From a checkpoint of a small mixture-of-experts model trained on Wikipedia.
Experts: 128 experts in each of 7 layers, 4 picks a token, a softmax router.
Below are experts of layer 3 (counted from 0) of a mixture-of-experts language model. Rows are named router (the router's row for the expert), up (a neuron's input weights, with its number) and show model dimensions 0-159. Each number is 128 + 24 x the weight over its row's rms, rounded and kept within 0 to 255. Numbers have three digits each.
Before each expert's rows: a language model's description of what the expert responds to. This comes from a sample of Wikipedia text that the model never trained on.

# expert 42
Prepositions after quantities. Prepositions, chiefly of, to, in, by, often after quantities or nouns, as in one of, three of, illustrated by.
router:155109103140114124103161122125144157132093087160136112145103143133124083093134190122121108133132162120130108142134129103147153124119145123090139160157164110117133116141168129073132120096156136165143094135134110127159152079091121156146121118099177102150114102094130160170110115168102109122131159115108111115128118089132105171119133131132149134148125101155108099167106165106146108129097116130125111133113148145141107151123112146166115167133171169144123117171111085135094156168097081
up1:130151136134122127106156110099097148165105091126078180128128133111143088123188145149159159168155123144084143137102094163140114135094133114111150184147091137082123158151111167146172109160093108153143126132086164129170143131125120160118109111123114140133147113146135114056136126134113109170121161101124158153174142120141113149097089133162157122126156128134133130131132130133101139150114151116134147177120121125138126161112137119173148107124135137167156094133111118144150102123106145
up2:118123141145102150123128126189134100156176123131138078142131131178129150124145113115088144101103151127130152134117100132146120115150126146137129147133121109153130150144129122142139098174121147096122110070144118132147162143149113154082060160126101171124086134091153125124127134079138127165121144136171120136148132158168106165119080125164123140138105085119187155104149114134101130141091135161105124166147155107144152100157115151154114140128164119140134159121150132149122169116120089
up3:158146134100149112076149139144141149164097148135141145165164147162114131120133138160104108098135141100113171104130098141116114103146155148155136124151126129129194125120143124125105131178125138152160130112127130128108151108108137134132136104164158082123118118085136193163124141103148144113152130150130123144134130124128138129091128139089125124141095126134113119155181108119142140099096122136085154066128185137146165145072114114093162135091085097123095155122103110155099092124112136
up4:124142099080103149157070128101170147097096106111162105111126152087134111131116109114116139145122094128089131077107118143152137120158163099172181136145142122118110111096130161125133116114155127169127173122134102170098119113164116128146142108103110134133135152140142123145140148125115137099158124162114103090128132147107149125156121128138172128164112099109115121097120144177117179105138138098168138092084158132186107118082186148132151110103131095121139145127123133119136142118157123
up5:130143151053171128139135107118110115115085088143187186146170156130149084120148115098102140159118123128101101113129136125153138141123120109114119111136082107130146088095154096110138128101100137094144154130104098137118159141145076171133131141102145133145140107060135154132190127131099113122162134162145159142144114093116164143113123141120179137141126106105114091145111150132099132112132144132171117155167174128168125114119138143132112152107139119144126137138110146147157119126128147
up6:150070117174137164127146122105166098126125138158154139141171132125155068120088148140129096115080141108146131127180081123121113141125151149112085138109119159127112135117102183134102149113142103134142112137112120131127145137066121095136121148101152110109143089136147149078147164114148151132118101141137130092137134136141116170116144089159117147138152143145153070110138135084069162137127156103149126098120114110176151118168097147128147097116108132137127137114117131125147149154110119
up7:096139124117103115116128116119103075110105142148100155159148083164151135129142150108093058144122135093124132114133126113097159107083101116152140132130124143149130120081140110146100133134084157125091148151161096084113093117126155137104140127157105111178166117168110179128112103131118109171124161170164142156150155139101106154133118170148155152129108134096152136134135082149116176169113104119093097132098169116119116150165118101133152120143129135121104107154134140119135120136124127
up8:140127100088183102134087121127120139154098152113091151177130110131118112128128145102139131104077139127149150155116098117135126161112129141156166132140107103127139133127090121130114157133106103131118152107143107117168114132093165119105145101098160099128128132087096113118178120103125106194147157117125081116126156171094126120134140127132147119126158113141129116160124119144117127103088114153121100125091129140091113095147153165100070174112092105131122176143187105120135097122167121
up9:123136111130142125096098115120192114111142094114113109077123119106137175153145119178151146141121134157143129094120123112143136110132116098101125101124100115131148114120097098167096215129122184084134128123112119116107128095143110146129179103116167117151163096155127119111126098127110143084104113139171174167183069155095139108142133136152128094123138142125151099125118129113112135143114149141128140082135146142134108143142134077114111122103142121093128095155127142141110146136152124
up10:158141113139103119168100150084089139102130144159157124102129108156102134118120101145155108138103078155077118126160081109137158110107140130137100120120136153165122120127127160113146084140161085141178083150108149119155139142126093099094131132140127114119105112150124154110125126144157127105136145107113106114134148143082098144132113151152165133168120122096128107106144150127100141158105135165162145139115125116169148143142124088107165127144180138178096141140064157132152118121128078
up11:132130137123137110158117167117131167101132126109099133120090130131082122121160129147095160153118073098125142113142133149132133153118139164128117129133112140118116130127097129108138127120110159125136148118095153150129135078140121122160090049111155120148160144154158137136102160105132142159112141112161109145159123120064121096114095154077124132131111103102156199146097108096180132157147125126100117134140156097129130097114093124160126094117116121130121167139162082143150177158125102
up12:131133165131118135101095151153102135096124141146147092113181104129132123153154098146156101136088136126141104126110098146092153092158133138109107161139140134139087109132086120081158143140182131112126164133111159125155131154102129148151148119103121131156092172145116121166123162131137090153103083139118163087084125144086106147155136177149122131108126162143177104131082116134110118122105107090095122131171127125109129112106149130147127128136137115116076153135108166091146112164107111
up13:097127147134153156100140140137143107106129158098101163187140121142089157078137131136101158094116120140123141188127137104157163115131145119121121161148145159110135118142126119097102145104136096107193138153081134163137118129073124144094119131155109129179145169143132165087125182109087145120135120148099119124154112116129111095109130096106108110148112140102102139165115120098134140138155123131140102126174082088121135141141104130137106168127175128135137128130129067105119136130124112
up14:155112130146149138089149104155127061096118114131098090146132112110155121145142157141138112144162147126116112097094149108135116107124125099116100149115160130144128137138162150154133125098120124131156120044158135129145113127150089144119099112095111147080119078096142177122146154127147130132144129096139153177130129102149133105119131128136155119113127103124107107144197130160085151135163153132099100150110178120144144129157167136086121160142128131156132091111185123120136147141098106
up15:116085130127170124107155126157114142143152081104107128141179117146155119128133119130138126167147107135094173089111125158103130115121115137140116149086123183146154096132113121154158111078120124148150154164194141088151098150136142163119117082154054118137118110133161105091184134094178124098149118109123142098140119155142100110123157131139139167123123134145114108134122127113133093145151131132144124134122153140130128127164109122123145140117107139153122107136156080133098069145127152
up16:147129140120118127116114100136181150140175099147138162133119084112124122151107157115143154123131161122136153117113110158171112124137142118133167089168102133146140071135144104128140072113133137103162140136085113151184120173107149126173163103129147145140153142104168138126108098147131127095153127145127155125124137161151123156160100112164135171128114091151124129095093116115131148081097142159154098132107108117107106081145124109130115108137105117138122131151169168118060112139134156
up17:099138133095119133201114102141178132146153107142122127129167156113109112147152149126117143148134143175133147078156145159115121166180138139106122108113105157117126133158140134103087098122094160151089129092157144116094172119116136157112111161083106147158128119137119116163146134132124133114107114116141092117135101149138125105121160164142128166107119130160167137080161149091135120057137138114142105170145139098116108132104128126118106171112152135154143125102103142149133127125121072
up18:112117137135124095146163130122138109091110130095114102120147149139124157117096159155121107137113149131112142160112078088121170104166136126128132158067140125146115126131124126159150132133128135148127109144118111173116142096172159116068111137131180095131155148120085155167149148114143088080096133125131134127122131060136170117138127129145131117106127104141128117126174112136062122153092138140156156121087111113131159165131095151107088136132172181121124139112141152113121149101123108
up19:153130094144127141105111151143122136134098156122099145147136118138159096081130126116105107112120121104060105149122090141114086147116140154142097148136104174114119132148119117143155113126085128124098128135119153118137106139148145118136119163140101094146129152094080137146103157102144157160134162127072118182152136175123129122131137102127111151170102176151102123118161089105133096194124127100094115116122126073154153156117109142107140131140140139125102138126153111128182099114084155
up20:119119107114109121120148134118127102130078111126095114133156179148143080150138110116129115153150142134107123097117142145141090138098092094148109128154154109151091148090193151108114144161154116098129175141163121111145127099128181090102121148100147135156148130162154143121137077129146131106123121110092117127157149123125144114133151127143102139082133096132147161115119136148135156149141146130151109158139122185124156162144126149209191105117136122136114101121117126123137098171094126
up21:116154120128150107101134099124093119154159106110162133131160149103075085125120155115100114113123122129133163132148110085105137143119121132141165130108129158116137111145129101110159150154157123096132080132132155161098178171129144103140111096148137123133133124134141146141118136148112110135131107141165110129116101125092155104128108132165138109157152151147129083110102109135134165122110090127125103102174165146156171104117105095183177104108132155147116210169097155150157125150148120
up22:151111112112159105135084079120109152118140137078171075130110128156118144107079135095087098137107139125120129106114146117116106132114135114141121121140106122099163138170122143136095130130130120153128129151128114116180154106126091126116150103135147118102142159121137145143078124148131140117140165143116159133152109148124081130166086133157100125107162158127106155133095141122123075089097129159165163121155094146129175127138126119150103168143143111163165114092120123112108179090181126
up23:146165164161156113099107169129157118168100108109155099087148115124147135120123121129148138131117116127148158146139159116107113117129063149125147103132153116121134142127080112160110135091107091128157111117140141119143110112155118148093120126117103177123097168099119102149154108164132138125142140121119145082155121141143146141144150120195177112092107166113150135101104131129143095155156136130158106134137058139148135152119089137147120145097109164170168160103155083133109143128109136
up24:147142100123120121155084103123141116120132133145124111195096122139143123110117122154141109130088086151161114153149137075080127107121138154135112137153118148169132177116077112093116091076122107137138134111164153152135131153094129094152106150120127080100134101142123151144160111140132103123151141129111103085133172121127091122181150115131156108120134156092154167083113157142154155166111144137122163146115147129141128146118122112118104156089097108137171168127140090113119162120127110
up25:151102101123159153164102122109128135144205111151104109161123118150133143089134149155149110108112165118165060108169087134117122145150153083129143128119139097129090130116151192134128098127111141110158107105131139123163100145148114105095153118130147109136099155117152133156115111086095109103139145119128142121133129121118110086132150121087116135115093101110147114117095125128127146133143102178087126092157143120154119151124148174104128104153163147089066094115137145128148142122129146
up26:135168115113152125103129102149096113117111141143066149105101135091088162110127132138130147125134116068112138140170092101150147156125139134116138103153136112129089165120126153129129152142152094133131142071136098114143127125146093159149092097111137124158129102128136117100127144100152152091147107130140129079116135125156096125150115139126160113127137137075145085121106153097087086135134150154097095109134134129125095110105095107131094118100101062101149153125146153151154109167086103
up27:175129135121114123132124093143151092120114141124080091148091095135061114144105154141128167133139131158143133148147112161135140132138096156135128086160139133132151106134139143101142123142113159100118141137106103171079152111130113077134144161090182102154108174133064146127086143109101162149155080095129123127124165116157159149135134163102109117137104123137160116104163137133130120103118151141118143102148156177120098138118084110168130121138127123144149131157134150158138166128112128
up28:122112135120132154070144131122132148096122116129127071169163139136125103141113127147135112110132140136176129119087110145106139112136101091133143125151101089111129130104118101100152093167151151113124161132157117105102118101117095141114176130117138129098141118079094104160138129108122146150078119127191177120129112147106070133108148162104127133095148125124153142158154168140166103131088120155134141064149156163121132157122115143172161146159118099124113112089130102138119142148138149
up29:109149104134158148135094109146154123164131129102155144120095151160158112110118137162092139150129114121142163128112118161122133127163120154155174108119168177081133124185083138076094132102178109143103116155091158154136142140084123168115106120121144131162137110091121136098141103149134122176141152130111146098169128106140079090136118137122168151141128117140136177143160159102108155156165108116113122136116161115126131142140115103157107151124131141087160171103115136128117150112132143
up30:135105146095107158115143100103136099122182095126114147133107125176141140152152132124099129167172089147117103162158136135131112128160119148180077150116109089132139147141171145141141095109099122106133149135146118095102153143115173116082092125154152162116126159106115146142144125168122112102160121131090145179135154144147109142129117132125112126135125139147110144089130127138132114170161090112109170129147134126116100126143153158107135100117157126178148096094074102145098135150165092
up31:144125093159137084104163131143085095126148133102130180119114118103113123150130201152141104118129142134103138186123136162098170127104152139141157148120124122132116136107146122174138154179128098123169154120142116115125161130099141149128167159157142133143104140132079153137098104117136140158117077103104128127119100156146179180128113153155170126119086128121122102134139118096128142144102121126083153125116083130118088134144141118116092115119146153126128137147121106169147108082128164
up32:112111124136123141139118111121188096054144134142139161113099186146107171147116117135122136149138150152197135101116092168141112141089126117107119156138154155152128136135084109125114129104163173139120134119158143124133178102118132154104126125085139133128121103103129095143143137155146127131104138086169125107099121134122139120076106092148133149125092104110123099095149119118150161141095201127111140116121145157143157116124162112125132095143110093132155108123124123105137152085097119
up33:145119087103113122168120149082124139109155102133120137133113126148144139117099127087081096122171117133154134096102161102117141136153156143163134113125085147099115137143155131123118092136142110166124158153121147162123155150119170121122146076117100119142145129119141170119139092128176110113119146124145102152134144178097108117132135108155146123101136102130103150175125161137129116156098092150185146157121170120137091188083136115150162107118159101140145160134118133104109108099157083
up34:128117138119105103128119102120102134098127130149107115157122108076118149121094144126137114175177101113156126170115131141143101159122168096111114128120127168107085133114132107072102101098084140137140154117098122099140124089134097123193138125111165158101186083178115137095118109130125101118111162135142166129103129173142163138144130138101119109171151086076127133126170143166172130132129122131126147169111153116168121127124139119115110137111159079137109134146117129127132136149126142
up35:144119152111116125093148094105146073127132146130141126144149084128129107109120137165121131128146120110118137098132078136111121108101148154105147142116075154076200084130110125149118106090094146121098107149110123113074102136103146186129125122158152118118158145143117119151173142097127145108119092101139134172155106117156163106103163094108140092104157106134147101152153111133132127119132113087148112150165133122093135140166130123096107121115089155113100094159089152126110117120137138
up36:176121113088131119132143145128122158170133113090190161135097147150110116121064139119122124129127102113126139150103122124147125162144141114110150155090125135106125193132117127151160136173142109097127136132180109106115144106150170097160140147100129107113139099123182119153074112109092125104164089126148090135109176142113139139122107131105130098099079143128149084128151095150131109085131114130110133106147133127138106136132106114113114102148103124117159172150088117122120138108175118
up37:127144115099108134144100149137174118117089167126128125090114156111158090122109093139094156101156085092119130100151145091095108108109167124110121100135122138127101098136145109118098120201160164126156159162163140126173075114159148142102166127114119134104131123145112121124141113144137153122095104136133118132162151133119111105099180109116099109164128132116170125163102111124124106132081143148155112133137136152142118151104137138093167136132121128133159132135143164065179108130151116
up38:138141173133138143146115153109125120120103194174159120131160122151171125134125139104129163159164145112129155128143117167113110120155148152149124144153113136113116115182138116097095131143178153107110143127135125119142140124105178165171061125166141141146111129146144154143132135133141098099124099094096152106117104118168178128115107108125129148159088106153100112099076127134105109163150154104160128128128121135130125108097112114163147137150094152135111120129070083147142095125148106
up39:118096091112095095155169096093124145065121103157126148097098100104139130124142140128118119166191177155108133125114122140097124162096153168156108119140122126149101168157128112123151136133159128087155143116096151114136138161169122134145113137113119165183140147174096162136096107155116093095108116138154132160113188167128142146138115140123156112106104099091118153139165161133130147140130129158129143148104122149108110115122144113176093112138107142128141107160135128134147118150106115
up40:123131149109154174134147128104136092091122163134085156091138139115099105106084170122152126130097132155097139157165122146090121128091104158122138144106121132130172108099156153138182069132139105140114111145109136129083140099119140117099113121131113155090113138157114123121138129112114162148139105113130111109088156108149111157122122188103129107131166129117143094121097079107099125134114124125118112151171106141103075114118120099141117094141105163084161140153094103133106125080141121
up41:136156170168140112152148181140150121131138139153146171114111143099082080097137138147154140109100135092116120111159109139151168088166142152114117148122125144147115153087121144164135118155138117148104165154111134146121148146140145169112092135079107113100092137110104114123153123116143125145154125110096105085114128111150181167099151090105106105122166110136165121108151123106101127116186132113123090142131118133111136113140080164112082142086140121097132098108127113122114103130128168
up42:142096131146168085145106095116145101126143136158132106116083162140128123127113153127138114145168120137101148123140108143126134151095161112079099149110157125091131119085161125114124126141105122115141101148131171127149115114137141167090148098128127186130107119142104090156136143123059122098094138141129182127103131136162106147101089137154133122108139141121106124130159132150177148116141111144138163132144141090130126131143138109091160149138115239134154151100130120129132101114132144